python train.py --n_layer=8 --normalize_top_k=true --balance_loss=0.000818 --balance_bias=true --norm="rmsnorm" --norm_eps=1e-05 --optimizer="soap_variant"
Below are experts of layer 4 (counted from 0) of a mixture-of-experts language model. Rows are named router (the router's row for the expert) and show model dimensions 0-191. Each number is 200 + 20 x the weight over its row's rms, rounded and kept within 0 to 999.
After each expert's rows: "gets" lists some tokens that make up at least twice as much of what it gets as of all text. This comes from a sample of Wikipedia text that the model never trained on. Tokens count by the router's weight.

# expert 182
router,204,226,217,159,218,192,209,180,187,177,194,188,197,200,155,193,171,197,205,249,190,189,183,201,214,183,189,201,215,196,207,192,199,223,195,210,189,240,187,216,189,229,184,213,174,207,193,184,200,167,206,201,182,174,192,227,237,184,199,241,219,211,202,211,216,198,238,189,202,209,187,211,197,215,209,213,238,211,211,197,174,202,217,185,190,224,243,190,215,211,198,223,198,153,183,212,186,175,179,231,194,216,189,205,210,192,231,203,230,175,176,217,182,188,241,168,175,206,184,197,152,188,253,167,189,222,209,177,194,239,203,179,184,174,213,199,210,209,213,177,227,221,194,237,185,195,204,188,187,212,156,218,195,198,212,205,201,225,183,241,203,209,169,184,215,195,177,199,166,223,226,207,218,215,209,177,181,215,219,210,169,225,215,186,220,183,222,206,182,170,214,181
gets: " and", " or", " the", " &", " but", "-"

# expert 207
router,217,193,207,221,192,225,186,214,230,178,187,196,199,219,222,203,185,200,200,195,195,184,169,196,232,236,176,210,209,223,210,182,216,172,186,183,164,223,184,191,156,185,163,202,181,225,183,188,180,220,181,213,193,196,240,216,198,217,222,207,167,177,200,198,222,226,208,197,206,226,183,222,197,174,234,201,146,219,208,176,167,210,214,181,225,197,219,184,224,158,228,222,189,181,221,199,179,187,155,197,212,191,185,210,207,206,215,217,181,217,209,235,194,205,226,189,227,200,186,183,200,196,221,171,205,156,240,203,214,218,213,178,226,182,190,223,187,212,198,197,223,227,238,227,215,155,207,192,178,197,200,224,219,199,233,208,235,200,202,226,205,205,183,210,211,205,194,165,208,215,193,227,182,227,190,188,169,184,234,216,208,194,192,214,189,193,162,191,182,169,198,182
gets: "o", "199", "201", "os", "a", "196"

# expert 251
router,196,195,185,186,201,221,228,213,211,163,137,206,174,208,181,202,170,206,202,244,186,188,203,196,202,223,224,178,215,201,189,204,228,200,205,173,213,192,203,199,188,193,214,192,198,189,169,220,213,206,193,221,237,207,201,204,202,164,194,165,183,205,226,162,198,189,192,198,193,224,176,199,230,192,204,180,181,200,248,181,164,223,197,193,167,225,202,219,236,202,207,199,189,197,204,220,168,187,181,260,249,195,197,189,188,192,205,185,199,197,207,234,212,216,209,200,204,206,207,199,180,203,211,162,178,194,192,184,211,190,219,203,197,175,244,177,232,208,219,210,225,214,231,251,217,184,199,193,203,184,186,222,227,168,192,188,215,186,216,235,219,219,182,209,208,184,158,181,174,198,213,169,221,232,202,205,175,152,214,196,202,192,210,211,197,185,177,183,179,206,228,186
gets: "–", "-", " by", "/", " from", "′"

# expert 70
router,202,201,204,181,215,199,223,200,207,160,197,183,187,167,170,202,197,197,224,200,188,209,210,216,209,191,212,202,189,196,232,185,217,219,205,163,163,203,238,161,211,217,201,170,180,210,196,198,208,202,182,189,207,187,192,190,218,167,211,201,220,178,203,194,214,217,200,199,221,165,208,177,216,186,185,208,142,156,235,182,186,171,209,171,203,213,187,198,242,196,186,161,178,187,195,174,195,209,195,220,228,202,213,195,239,219,192,193,187,214,177,262,180,232,229,218,221,190,203,195,166,208,202,193,181,152,212,208,186,205,205,169,192,173,221,176,206,216,217,174,215,225,204,196,185,195,204,229,182,227,189,238,206,196,213,205,218,206,221,201,214,216,184,220,212,161,215,215,176,218,219,219,198,216,159,170,199,199,223,201,217,211,205,158,220,156,186,202,184,181,183,176
gets: ":", " |", "-", "|", "):", " as"

# expert 241
router,157,200,198,183,214,196,213,179,204,177,197,187,188,207,197,176,178,212,208,202,167,195,189,182,224,206,178,182,181,175,217,195,194,223,209,177,187,227,155,185,211,244,176,183,200,180,233,216,227,233,195,203,221,192,233,218,206,204,192,186,177,193,217,204,188,212,238,162,212,179,196,190,225,182,175,217,210,185,251,142,158,180,242,186,210,196,185,185,219,187,172,188,178,217,221,208,204,201,188,203,218,189,186,211,183,196,210,209,199,205,214,224,191,222,218,210,221,208,215,208,186,183,216,178,178,150,229,174,216,205,227,197,219,168,216,170,243,194,211,190,217,201,215,238,201,174,210,210,207,211,196,197,212,197,177,193,212,194,195,196,195,255,177,211,206,192,190,214,209,244,224,211,155,213,193,175,193,186,205,186,178,237,193,183,201,189,195,184,166,199,213,181
gets: " of", " in", " In", "In", " from", " for"

# expert 180
router,198,207,213,158,207,210,219,190,211,203,225,191,210,201,191,210,182,175,216,242,203,207,189,201,241,212,216,197,199,205,219,197,190,217,205,153,200,214,163,203,197,196,177,198,196,219,210,249,200,233,204,214,212,209,187,207,169,194,186,216,206,164,194,176,208,198,218,189,187,201,192,180,203,200,180,203,178,149,228,206,173,222,189,193,223,166,220,198,249,165,202,212,177,166,197,217,176,209,207,203,203,218,217,198,220,197,240,186,236,208,182,218,213,203,214,206,212,225,215,195,183,207,240,186,198,189,229,208,230,224,234,190,178,173,178,181,251,215,222,226,245,196,211,203,225,178,186,224,190,206,204,188,194,148,202,192,202,224,168,212,202,239,145,216,195,196,184,185,190,209,184,190,216,172,185,214,199,175,210,204,182,208,189,216,209,175,175,170,216,187,174,213
gets: ".", "-", ").", ".\n", "\".", "|"

# expert 243
router,191,206,207,184,205,221,195,211,204,174,221,187,195,185,183,193,133,172,214,197,178,197,210,184,217,206,146,205,167,203,214,195,205,207,173,210,186,221,173,181,190,211,183,187,204,230,232,209,206,231,211,164,216,201,225,216,211,197,178,182,162,217,205,170,226,197,220,155,229,230,202,200,241,181,188,230,174,201,201,210,210,210,207,187,206,176,183,162,227,173,211,225,199,174,213,223,203,173,165,203,202,169,193,198,237,216,180,221,234,201,209,214,188,204,179,198,262,232,213,199,197,197,205,200,163,196,214,193,169,195,185,188,177,185,215,181,214,204,213,202,211,221,215,204,204,206,196,198,199,197,171,240,193,194,191,194,182,214,198,218,217,240,179,201,203,176,185,190,178,228,199,192,186,201,202,224,151,166,209,199,198,188,192,181,235,190,222,212,188,157,193,198
gets: " the", " The", "The", " his", " this", " its"

# expert 155
router,210,208,197,199,196,230,214,229,197,184,202,194,205,222,192,204,175,190,200,213,183,191,180,177,209,210,161,218,194,217,186,171,189,198,172,172,206,214,205,183,186,221,199,223,190,197,238,175,186,213,200,231,199,181,230,187,212,199,185,206,198,193,234,193,228,173,237,222,231,210,208,183,227,199,168,229,187,193,237,160,169,185,229,207,235,226,180,220,219,206,214,210,176,188,191,224,174,204,189,231,211,206,196,209,189,182,226,206,224,191,222,215,188,204,206,178,230,196,195,188,188,218,207,165,144,217,184,182,199,198,227,164,197,192,221,193,192,207,199,201,256,223,244,199,223,161,210,215,200,239,211,216,220,184,189,203,225,190,234,203,227,252,186,193,219,192,163,214,203,217,198,202,170,204,185,169,206,192,211,161,210,215,195,185,199,190,164,226,178,213,179,189
gets: ",", "5", "10", "2", "15", "30"

# expert 101
router,205,214,202,175,204,205,209,212,212,179,169,172,154,204,207,215,164,218,212,209,214,178,154,215,214,232,178,206,206,199,200,191,201,210,193,177,161,182,193,195,194,227,187,179,180,204,200,183,202,237,202,208,205,230,214,181,213,198,209,199,209,205,204,198,236,194,220,218,228,194,170,190,196,193,199,189,192,189,184,186,181,160,212,235,201,177,188,186,224,187,191,202,191,208,174,215,194,177,200,211,212,197,179,199,238,255,229,226,182,220,181,256,194,211,218,223,235,232,174,206,178,217,231,195,201,187,208,203,214,182,186,203,211,164,206,189,217,202,169,162,200,188,218,210,185,162,211,216,180,203,188,181,223,143,197,176,162,185,190,209,208,211,175,226,186,188,235,169,167,220,212,193,194,195,174,168,185,163,225,203,208,168,210,207,197,194,181,176,172,190,183,180
gets: "in", " S", "1", "r", "i", " C"

# expert 175
router,222,190,216,185,203,188,234,184,224,198,184,189,210,178,216,190,183,206,194,200,225,212,170,222,212,182,194,214,220,203,207,183,195,196,228,182,203,214,174,189,168,209,208,217,197,171,215,212,193,222,195,162,233,183,224,210,224,187,204,186,248,209,225,181,181,196,209,171,216,200,182,168,238,219,206,217,199,191,213,176,182,193,235,173,207,203,209,205,230,181,212,244,171,206,150,192,197,159,204,206,222,182,184,215,215,178,200,185,195,214,240,223,186,215,223,179,196,187,214,210,226,198,191,206,166,202,228,198,190,204,189,168,178,166,217,170,213,191,202,217,196,234,230,212,179,183,186,239,216,235,176,221,192,174,185,209,177,210,175,225,182,215,183,215,178,195,216,164,168,210,188,213,213,240,185,215,184,206,223,206,177,216,218,218,201,177,208,147,198,192,200,158
gets: " for", " of", " at", " to", " in", " on"

# expert 98
router,197,218,192,188,199,205,217,170,190,190,194,207,186,208,173,217,188,172,198,228,160,218,148,182,216,200,196,191,185,213,223,210,217,244,187,181,210,233,192,209,187,194,182,200,205,182,203,212,221,209,221,196,199,175,183,227,220,171,192,226,215,218,202,219,232,197,223,191,219,211,185,189,219,194,216,211,218,199,191,226,178,198,210,181,178,216,227,186,206,200,188,195,228,161,202,226,189,177,174,222,198,192,221,218,183,247,173,196,200,195,166,228,186,202,226,177,172,210,167,198,168,202,229,145,200,214,214,199,215,189,204,194,161,212,222,172,184,225,207,184,240,231,192,220,174,188,190,200,199,203,169,233,202,198,199,201,187,237,209,226,183,204,187,218,200,185,176,201,195,218,176,230,219,221,197,161,174,193,190,184,169,214,192,186,235,160,189,149,166,181,203,197
gets: " and", ",", " or", " &", " but", "),"

# expert 153
router,219,206,235,190,184,222,228,193,224,211,215,179,220,168,166,195,153,196,186,222,210,186,195,193,211,167,199,202,171,191,184,170,209,184,161,143,200,174,173,186,169,218,214,161,190,224,191,191,189,197,209,227,198,213,231,187,240,186,186,196,183,192,200,203,199,203,198,193,186,228,224,154,208,221,204,198,175,189,191,193,188,184,192,189,170,231,187,212,210,198,208,204,219,188,178,199,159,189,199,247,213,205,210,211,197,217,195,208,195,218,208,224,168,181,222,198,205,220,188,170,212,203,172,149,205,184,217,198,203,196,241,203,191,213,228,168,218,194,184,179,232,205,253,244,185,159,178,208,210,207,182,214,214,175,194,169,216,210,219,208,205,218,159,230,202,194,191,186,164,210,201,222,199,202,199,200,205,190,186,189,217,182,194,198,212,179,173,159,200,193,192,206
gets: " ", "–", "-", " re", " back", " dec"

# expert 212
router,211,204,213,179,196,229,178,212,217,185,192,170,182,211,215,171,189,176,213,239,186,175,215,199,223,172,222,192,198,176,198,191,217,198,185,170,196,199,167,209,192,206,198,171,211,204,205,218,188,224,153,233,195,176,223,196,213,157,174,198,165,201,208,194,213,188,209,194,234,200,170,168,225,176,175,184,192,171,178,191,204,170,188,204,239,194,224,200,221,191,193,172,176,191,196,186,195,189,197,204,213,236,201,216,238,214,219,215,211,207,178,191,196,208,228,175,195,217,207,179,215,203,222,192,179,195,222,196,240,178,211,206,210,183,211,164,234,227,183,206,214,231,217,230,193,171,225,211,216,205,206,212,231,221,199,167,208,190,213,225,172,190,177,195,198,205,155,178,167,205,179,246,233,217,221,185,147,169,217,176,188,208,202,206,186,187,202,159,199,202,192,219
gets: "–", "-", "_{", "/", "+", " de"

# expert 147
router,174,195,183,200,186,261,180,225,225,177,224,210,172,180,238,195,171,190,221,178,213,224,174,207,231,200,227,199,238,207,208,199,237,202,219,182,201,222,221,173,186,229,210,225,200,224,196,190,196,223,168,191,176,192,199,190,202,188,220,223,186,191,198,209,211,197,223,185,232,206,179,203,196,200,214,203,178,192,195,169,199,182,223,200,240,177,241,183,177,215,217,198,163,213,181,216,203,176,189,192,218,192,192,202,232,199,226,170,206,223,186,247,188,210,177,181,232,194,200,180,185,173,238,177,210,178,216,196,198,200,214,175,185,190,229,187,220,200,205,201,223,209,218,210,217,198,225,181,211,182,142,234,205,137,208,168,178,215,228,192,217,230,186,212,216,189,203,198,201,203,182,192,212,200,192,188,211,200,218,215,201,190,187,174,207,181,161,170,224,202,198,191
gets: ".", ")", "a", "ia", "i", "ie"

# expert 220
router,200,210,220,205,195,187,205,185,214,195,208,161,185,184,188,208,144,206,229,193,175,205,197,187,254,205,190,216,196,191,192,188,202,187,191,194,197,245,226,201,187,182,183,166,192,211,162,214,238,213,208,222,197,224,194,176,238,217,221,195,177,231,246,199,208,182,196,157,221,194,205,171,193,212,228,217,215,186,197,200,181,201,172,192,235,214,222,191,214,200,181,181,152,189,169,226,196,198,220,200,193,191,194,241,226,228,225,205,164,233,181,226,212,228,210,221,200,212,176,218,204,192,204,176,186,185,215,194,209,201,189,185,172,190,204,186,225,197,186,182,205,208,240,180,182,140,198,226,182,210,197,218,200,177,194,201,203,182,192,191,185,198,186,236,214,196,211,200,162,196,211,197,210,216,166,188,154,205,216,207,201,186,203,210,191,152,179,210,207,179,165,211
gets: " A", " B", " S", " F", " P", " D"

# expert 122
router,225,232,227,179,205,214,185,202,193,224,163,214,194,182,194,187,182,175,181,216,182,191,199,157,198,225,200,252,207,218,209,179,192,216,203,198,214,214,215,190,185,219,184,206,199,216,218,220,193,228,200,209,189,186,230,178,189,180,201,219,204,184,214,195,224,190,211,209,192,222,201,181,197,198,190,200,195,198,215,186,201,172,174,175,190,192,205,230,226,223,212,199,229,159,205,227,215,212,156,183,229,220,218,260,179,200,170,162,216,206,215,184,215,192,214,195,203,224,183,192,215,219,198,193,202,211,193,193,197,192,198,182,220,199,235,215,212,204,194,185,210,222,200,245,140,222,174,204,154,225,199,239,214,170,208,217,193,205,226,206,199,202,162,217,212,163,178,189,201,185,192,199,232,229,174,200,191,154,220,210,202,194,223,197,211,160,172,188,155,207,191,172
gets: ",", "),", "\",", ";", ".,", ",\""

# expert 106
router,187,206,229,153,197,213,203,186,196,210,189,175,176,215,214,184,162,214,180,225,212,190,167,192,234,192,193,217,205,209,161,182,199,200,189,221,195,201,223,200,190,204,172,179,191,191,180,208,202,206,190,209,197,250,216,207,214,195,182,182,189,201,230,210,239,203,194,205,208,223,216,191,226,183,198,193,200,171,201,181,213,207,193,242,202,192,249,196,212,223,176,232,188,188,170,191,185,187,166,209,193,215,185,241,220,210,201,220,172,221,191,255,207,198,216,180,223,212,196,224,186,188,231,177,182,235,240,230,203,187,194,205,196,191,254,219,180,213,202,200,228,172,231,214,198,186,207,230,215,222,198,214,214,175,164,219,219,171,206,225,215,228,191,211,214,191,158,188,180,192,211,180,201,187,178,162,178,201,182,168,180,184,190,186,185,173,187,170,192,188,180,180
gets: " D", " G", " B", " C", " F", " T"

# expert 253
router,180,242,239,180,226,180,192,172,200,181,200,222,200,180,212,176,201,206,197,201,182,193,178,219,205,191,178,198,220,171,218,185,202,226,185,189,184,201,192,164,177,211,196,189,220,178,185,223,222,253,171,222,199,182,194,197,190,222,178,215,216,209,219,216,201,173,186,169,238,200,220,192,213,157,185,199,201,192,202,155,186,174,222,188,238,227,203,170,235,205,202,194,190,216,188,216,195,198,176,194,197,183,212,192,189,203,209,215,216,218,238,184,224,203,253,216,189,182,182,192,213,182,194,201,193,156,221,141,187,222,200,199,197,191,230,188,229,225,217,184,228,220,200,213,164,177,191,190,209,221,178,223,197,204,210,211,170,237,198,208,199,197,187,198,226,206,199,184,207,208,202,204,191,231,180,166,189,167,200,216,236,223,202,225,225,172,200,173,188,155,192,204
gets: " of", " a", " an", " on", " for", " in"

# expert 69
router,180,183,212,194,200,222,175,201,235,171,195,171,207,175,171,198,131,151,188,215,189,234,214,192,218,177,199,197,224,178,186,179,200,189,191,185,191,213,191,210,200,215,184,176,197,236,201,216,198,221,218,170,200,189,188,193,197,230,168,216,231,201,235,197,251,174,219,194,215,220,190,184,221,210,195,210,186,195,178,234,226,205,211,193,189,235,195,203,211,223,196,204,177,203,208,198,187,163,155,215,198,174,171,197,227,216,214,214,186,202,211,229,200,201,220,175,198,228,219,200,181,216,205,194,192,181,187,201,177,184,198,189,227,183,209,192,189,215,185,210,241,211,212,222,183,183,160,220,212,190,169,203,223,196,195,220,186,221,203,229,213,229,155,205,230,207,170,208,209,205,210,233,193,196,215,171,145,183,196,209,199,167,212,220,225,178,197,190,166,190,181,207
gets: " the", " a", " The", " an", "The", "the"

# expert 199
router,197,199,210,189,203,171,216,216,193,178,213,217,193,161,211,207,159,193,190,205,205,168,206,185,225,196,194,201,189,172,189,183,232,215,195,188,182,224,210,185,192,200,187,206,190,206,203,188,201,214,213,179,207,197,264,214,177,206,191,202,204,210,220,187,200,201,221,170,214,199,161,225,227,202,181,239,160,170,212,210,230,174,202,175,208,232,181,166,227,195,176,225,208,198,185,213,192,160,204,224,229,203,192,225,226,224,187,200,229,193,199,216,193,242,198,194,205,239,216,210,190,188,206,208,196,201,223,206,218,204,208,168,216,188,219,181,215,167,224,211,271,219,225,210,214,216,191,233,215,174,179,224,197,167,171,218,188,237,198,199,201,231,171,226,209,217,216,187,197,193,173,211,203,195,205,163,158,194,209,173,186,182,229,198,213,169,196,215,183,170,217,199
gets: " the", " The", "The", " with", " first", " a"

# expert 172
router,197,246,197,210,198,202,179,218,228,188,160,201,206,185,169,205,186,187,219,216,185,183,164,196,206,231,208,219,212,215,185,187,221,183,192,199,195,226,173,179,170,214,188,195,181,227,198,199,175,192,199,190,200,212,238,222,196,212,189,195,187,209,198,162,182,208,195,204,259,209,192,209,197,200,167,201,179,185,215,176,185,254,227,211,194,197,214,200,184,203,188,220,159,195,204,210,178,186,214,235,200,165,178,199,198,198,217,196,196,190,210,192,238,213,202,205,192,238,208,216,217,164,231,210,171,213,208,168,193,228,205,221,208,168,212,153,204,199,198,192,230,196,221,224,177,187,174,232,201,196,185,233,208,171,199,202,210,199,159,219,221,238,176,203,236,216,190,195,220,165,184,205,187,221,208,218,184,203,235,160,186,207,220,200,193,168,175,172,157,191,188,202
gets: "201", "202", "199", "200", "197", "g"

# expert 129
router,181,212,230,173,196,211,194,193,206,189,178,193,211,211,228,200,184,176,217,195,201,245,189,208,218,214,181,221,200,191,218,191,195,221,230,154,196,186,189,176,189,188,211,186,204,220,220,207,179,204,203,208,187,233,195,209,186,190,200,225,193,185,233,171,199,234,215,159,214,198,165,206,242,228,184,213,168,180,206,213,190,202,216,226,214,221,217,198,216,182,185,215,151,223,196,192,229,169,201,213,198,206,196,197,195,221,189,207,218,188,200,235,217,208,236,215,198,242,186,216,198,168,213,175,175,209,234,232,223,203,227,197,190,205,241,186,222,259,163,203,224,198,218,184,185,193,185,218,181,197,190,215,166,209,204,156,198,201,203,194,206,194,198,208,223,202,180,196,174,165,225,186,157,214,231,210,189,214,207,194,198,176,199,189,224,162,176,160,174,214,173,186
gets: " |", ".", "%", " m", " km", "000"

# expert 66
router,194,219,215,172,193,226,209,193,235,191,225,191,228,176,182,169,175,215,213,253,156,212,204,180,211,216,179,201,200,231,202,181,208,205,201,196,195,226,199,184,196,216,146,184,211,215,231,194,182,266,185,196,213,226,210,211,200,171,223,195,214,214,218,197,208,160,215,151,186,191,211,218,217,189,178,210,214,189,191,190,182,172,191,220,192,189,188,182,238,207,220,201,217,151,218,210,211,198,175,190,214,196,232,190,194,184,216,198,192,206,202,204,205,214,218,199,212,214,227,202,220,187,191,180,157,192,195,218,224,180,207,194,197,188,229,209,189,193,178,220,223,189,185,217,183,183,225,237,167,222,174,237,222,164,201,203,206,212,197,191,176,193,157,190,195,214,190,196,201,225,218,219,204,190,176,197,210,186,197,203,190,223,220,186,202,168,148,160,174,198,196,168
gets: ",", " ", " August", " July", " June", " September"

# expert 118
router,203,186,223,189,195,212,188,182,209,203,191,190,201,155,212,197,150,187,221,220,161,225,226,203,228,237,195,228,217,204,196,166,202,209,194,171,198,182,211,182,216,237,193,193,202,196,203,208,183,215,191,220,194,209,235,224,223,174,185,206,183,213,200,192,179,207,205,192,207,201,203,208,225,191,157,214,183,176,252,199,192,170,209,215,184,165,197,170,229,189,194,213,222,171,195,211,187,194,209,200,199,226,209,244,208,202,244,189,204,220,193,191,216,243,204,202,221,242,193,193,204,169,202,168,198,164,223,214,198,198,189,175,198,169,207,185,207,188,225,204,266,192,198,212,230,201,176,220,189,215,207,194,210,158,203,209,237,242,224,210,207,232,177,192,205,217,169,187,193,182,202,208,199,205,176,201,219,194,232,210,165,222,167,201,189,190,176,169,192,187,194,193
gets: ".", ",", ".\n\n", " that", " but", ")."

# expert 217
router,204,229,203,166,226,224,224,208,219,168,187,223,177,206,200,191,194,171,232,205,177,219,176,203,235,161,191,202,191,228,221,207,230,229,193,196,152,193,237,171,184,175,202,215,193,213,192,216,210,219,194,202,200,193,212,216,208,196,174,225,201,199,206,175,212,185,209,191,235,186,180,177,225,209,201,243,177,162,211,180,207,208,159,196,224,218,183,207,211,214,176,209,204,217,170,204,184,216,177,190,230,199,233,175,240,202,183,200,190,189,185,219,179,211,200,210,221,206,222,232,178,187,222,171,163,187,201,230,220,179,199,190,201,153,215,174,212,221,228,212,193,238,242,194,221,178,210,217,171,225,206,220,217,175,204,194,213,203,224,197,208,210,207,204,232,163,191,175,228,209,193,202,223,212,226,174,197,171,222,195,194,206,200,180,219,156,185,208,184,202,186,201
gets: " |", ":", ")", "°", ";", "′"

# expert 213
router,190,207,253,191,182,206,215,178,209,159,152,181,195,157,187,168,227,179,207,198,222,194,187,205,228,190,149,188,208,224,173,173,190,203,192,204,183,239,159,189,189,239,188,184,164,219,215,220,215,189,209,240,214,192,199,192,210,191,190,203,230,207,216,183,217,160,230,187,237,199,182,191,237,187,182,224,204,150,200,180,187,201,188,190,201,180,200,201,198,176,202,206,207,182,203,183,170,190,202,200,191,179,217,229,206,194,186,198,218,189,215,199,199,191,231,211,204,216,178,182,217,195,188,211,181,189,239,176,180,201,190,213,203,186,270,203,245,200,236,201,201,231,215,212,192,187,196,224,202,203,169,205,201,190,186,217,200,178,172,215,212,193,183,211,193,186,210,193,207,199,169,193,176,222,158,198,181,207,204,176,217,220,211,207,221,174,175,181,217,183,195,220
gets: " in", " of", " on", " at", " In", "In"

# expert 163
router,204,219,202,192,219,200,169,231,188,214,182,179,215,200,232,227,213,185,210,229,181,228,194,177,196,197,195,209,204,199,228,181,221,232,194,168,182,235,209,173,166,186,199,212,216,218,182,202,202,200,170,199,201,196,179,185,227,176,223,209,201,185,217,226,173,207,212,188,206,191,187,202,212,221,204,196,220,202,187,213,162,210,238,162,199,197,208,206,216,222,208,194,204,181,175,221,195,191,202,217,207,161,219,228,203,205,217,219,219,186,173,214,211,177,237,203,196,183,195,210,206,157,238,175,154,171,229,177,178,217,228,197,205,203,194,182,211,192,228,201,192,241,219,220,170,180,187,245,227,203,214,241,177,171,187,171,220,188,204,241,175,203,198,216,198,178,184,191,199,192,223,205,193,231,191,188,163,203,239,193,159,236,211,208,207,168,202,209,195,163,183,175
gets: " and", " to", " /", " or", "le", "em"

# expert 198
router,188,176,231,169,198,204,177,208,199,202,179,177,208,190,234,152,170,195,207,204,201,215,178,206,210,176,213,216,222,165,193,186,207,194,214,147,201,221,223,180,180,213,201,188,198,193,187,179,209,230,182,202,183,229,178,172,226,215,223,200,202,224,215,232,225,206,214,186,199,243,184,224,204,202,184,244,183,164,213,195,196,187,193,216,225,165,233,214,238,193,160,209,168,204,215,236,220,198,184,201,189,203,190,221,247,186,205,204,212,201,172,225,228,194,212,202,218,226,210,205,211,169,220,208,191,195,198,190,186,183,214,204,203,143,202,218,211,218,226,224,220,226,216,178,167,182,182,210,180,210,186,199,212,152,192,156,178,208,231,192,213,212,190,193,195,210,223,222,184,205,211,219,193,192,186,215,179,203,202,204,155,210,215,210,217,217,169,223,170,203,194,191
gets: "0", "8", "2", "6", "3", "7"

# expert 170
router,178,165,222,173,201,214,202,191,244,191,175,168,210,176,204,184,184,216,207,207,193,192,193,185,223,213,157,205,215,212,179,206,187,199,171,187,170,212,185,189,203,225,194,201,147,228,218,210,213,197,220,207,210,215,219,174,213,168,189,196,182,225,201,200,210,213,242,184,212,215,184,189,243,220,221,245,201,166,231,198,192,184,223,204,207,191,192,194,205,206,215,213,191,216,200,199,179,157,190,211,172,213,188,188,196,205,210,169,219,204,186,204,205,174,242,192,247,195,201,190,204,177,191,206,169,187,233,209,249,183,200,197,187,196,226,209,243,226,247,201,210,204,210,218,217,167,177,227,172,192,176,191,200,153,191,194,194,170,208,196,220,199,180,225,176,167,184,193,210,199,199,201,183,241,165,183,175,175,202,177,214,233,191,195,200,169,200,200,204,190,183,200
gets: " in", " on", " from", " to", " at", " for"

# expert 219
router,196,219,209,172,216,205,208,183,198,159,185,204,185,187,175,178,190,190,200,257,174,159,166,212,205,198,200,185,227,203,187,195,210,228,177,195,190,224,204,206,178,212,182,203,189,196,182,186,187,206,213,185,218,194,180,200,224,165,190,234,205,217,212,201,207,211,246,206,197,214,162,227,192,212,205,237,226,196,190,195,182,217,229,187,182,195,238,202,209,209,207,222,210,161,182,215,206,162,186,249,194,195,236,207,188,230,208,207,195,187,179,237,199,203,215,170,189,199,189,221,178,170,236,150,180,224,210,194,219,236,216,179,179,164,222,209,201,205,226,193,218,226,195,212,206,197,221,207,219,204,171,194,193,198,217,184,229,226,195,218,206,224,173,180,225,214,199,190,186,200,200,179,226,217,215,179,162,224,206,222,160,227,201,198,244,185,213,210,182,175,207,176
gets: " and", " or", "-", ";", " but", " &"

# expert 93
router,187,210,246,207,190,186,230,235,192,155,222,187,159,192,215,194,170,195,222,220,193,230,194,210,259,168,164,238,207,194,228,196,208,216,222,157,187,191,211,189,200,207,167,205,184,223,212,243,202,213,182,187,179,220,176,195,213,154,178,199,205,193,218,175,203,209,198,204,212,169,176,196,203,207,191,210,167,192,197,193,191,198,196,171,226,212,223,209,199,200,193,185,197,168,190,208,187,177,162,200,199,195,205,225,190,192,187,204,206,209,159,201,182,223,217,208,193,207,197,186,173,206,206,159,197,197,209,193,196,220,192,177,199,183,219,179,222,209,218,170,229,206,216,179,189,168,187,235,193,228,175,255,216,188,193,209,220,220,202,207,191,198,199,210,221,215,217,143,160,210,193,174,233,211,186,187,174,199,228,206,200,228,184,168,200,189,211,202,204,174,183,193
gets: ":", ".", "-", "==\n", " and", " /"

# expert 77
router,181,199,237,223,182,225,202,180,222,192,207,206,221,201,169,199,197,197,214,212,178,206,180,197,207,188,198,234,233,181,192,217,192,213,221,177,200,202,207,218,179,242,201,228,196,186,184,196,212,191,209,174,185,217,212,168,195,173,170,188,213,202,237,192,197,201,209,199,227,201,192,168,232,200,178,212,195,196,204,197,192,198,234,153,219,199,212,179,231,194,194,246,169,208,196,197,170,148,190,189,212,164,213,205,211,221,221,175,209,206,205,199,226,204,236,205,197,203,213,226,229,161,177,209,211,178,210,196,212,215,219,223,203,183,223,205,218,206,226,209,215,213,197,212,187,187,211,221,196,202,142,233,212,208,167,189,197,202,213,213,185,223,183,197,231,212,189,160,170,241,181,191,223,236,161,206,185,148,194,216,210,215,203,223,212,189,210,148,200,177,186,176
gets: " of", " for", " to", " with", " by", " in"

# expert 239
router,207,219,201,186,210,208,209,204,218,189,200,184,202,212,197,177,182,168,215,200,186,171,165,220,205,200,187,196,196,181,199,206,192,204,220,199,182,204,211,207,209,225,221,174,224,194,201,213,184,194,177,180,190,185,234,186,199,186,194,234,208,224,208,187,225,162,233,147,223,217,187,199,219,199,166,175,204,193,224,181,175,186,227,205,198,178,189,190,244,185,192,198,192,208,164,237,216,174,191,201,185,199,208,194,180,210,232,233,183,229,215,199,216,235,222,225,217,230,210,211,204,152,188,194,192,160,199,185,221,192,224,200,213,203,238,181,209,190,200,219,192,186,195,200,222,171,157,233,213,194,152,198,189,191,158,206,171,194,204,197,176,229,174,215,227,196,204,176,177,213,182,210,180,211,155,187,167,174,207,209,212,203,191,212,198,189,209,172,194,148,151,183
gets: " of", " with", " by", " other", " all", " for"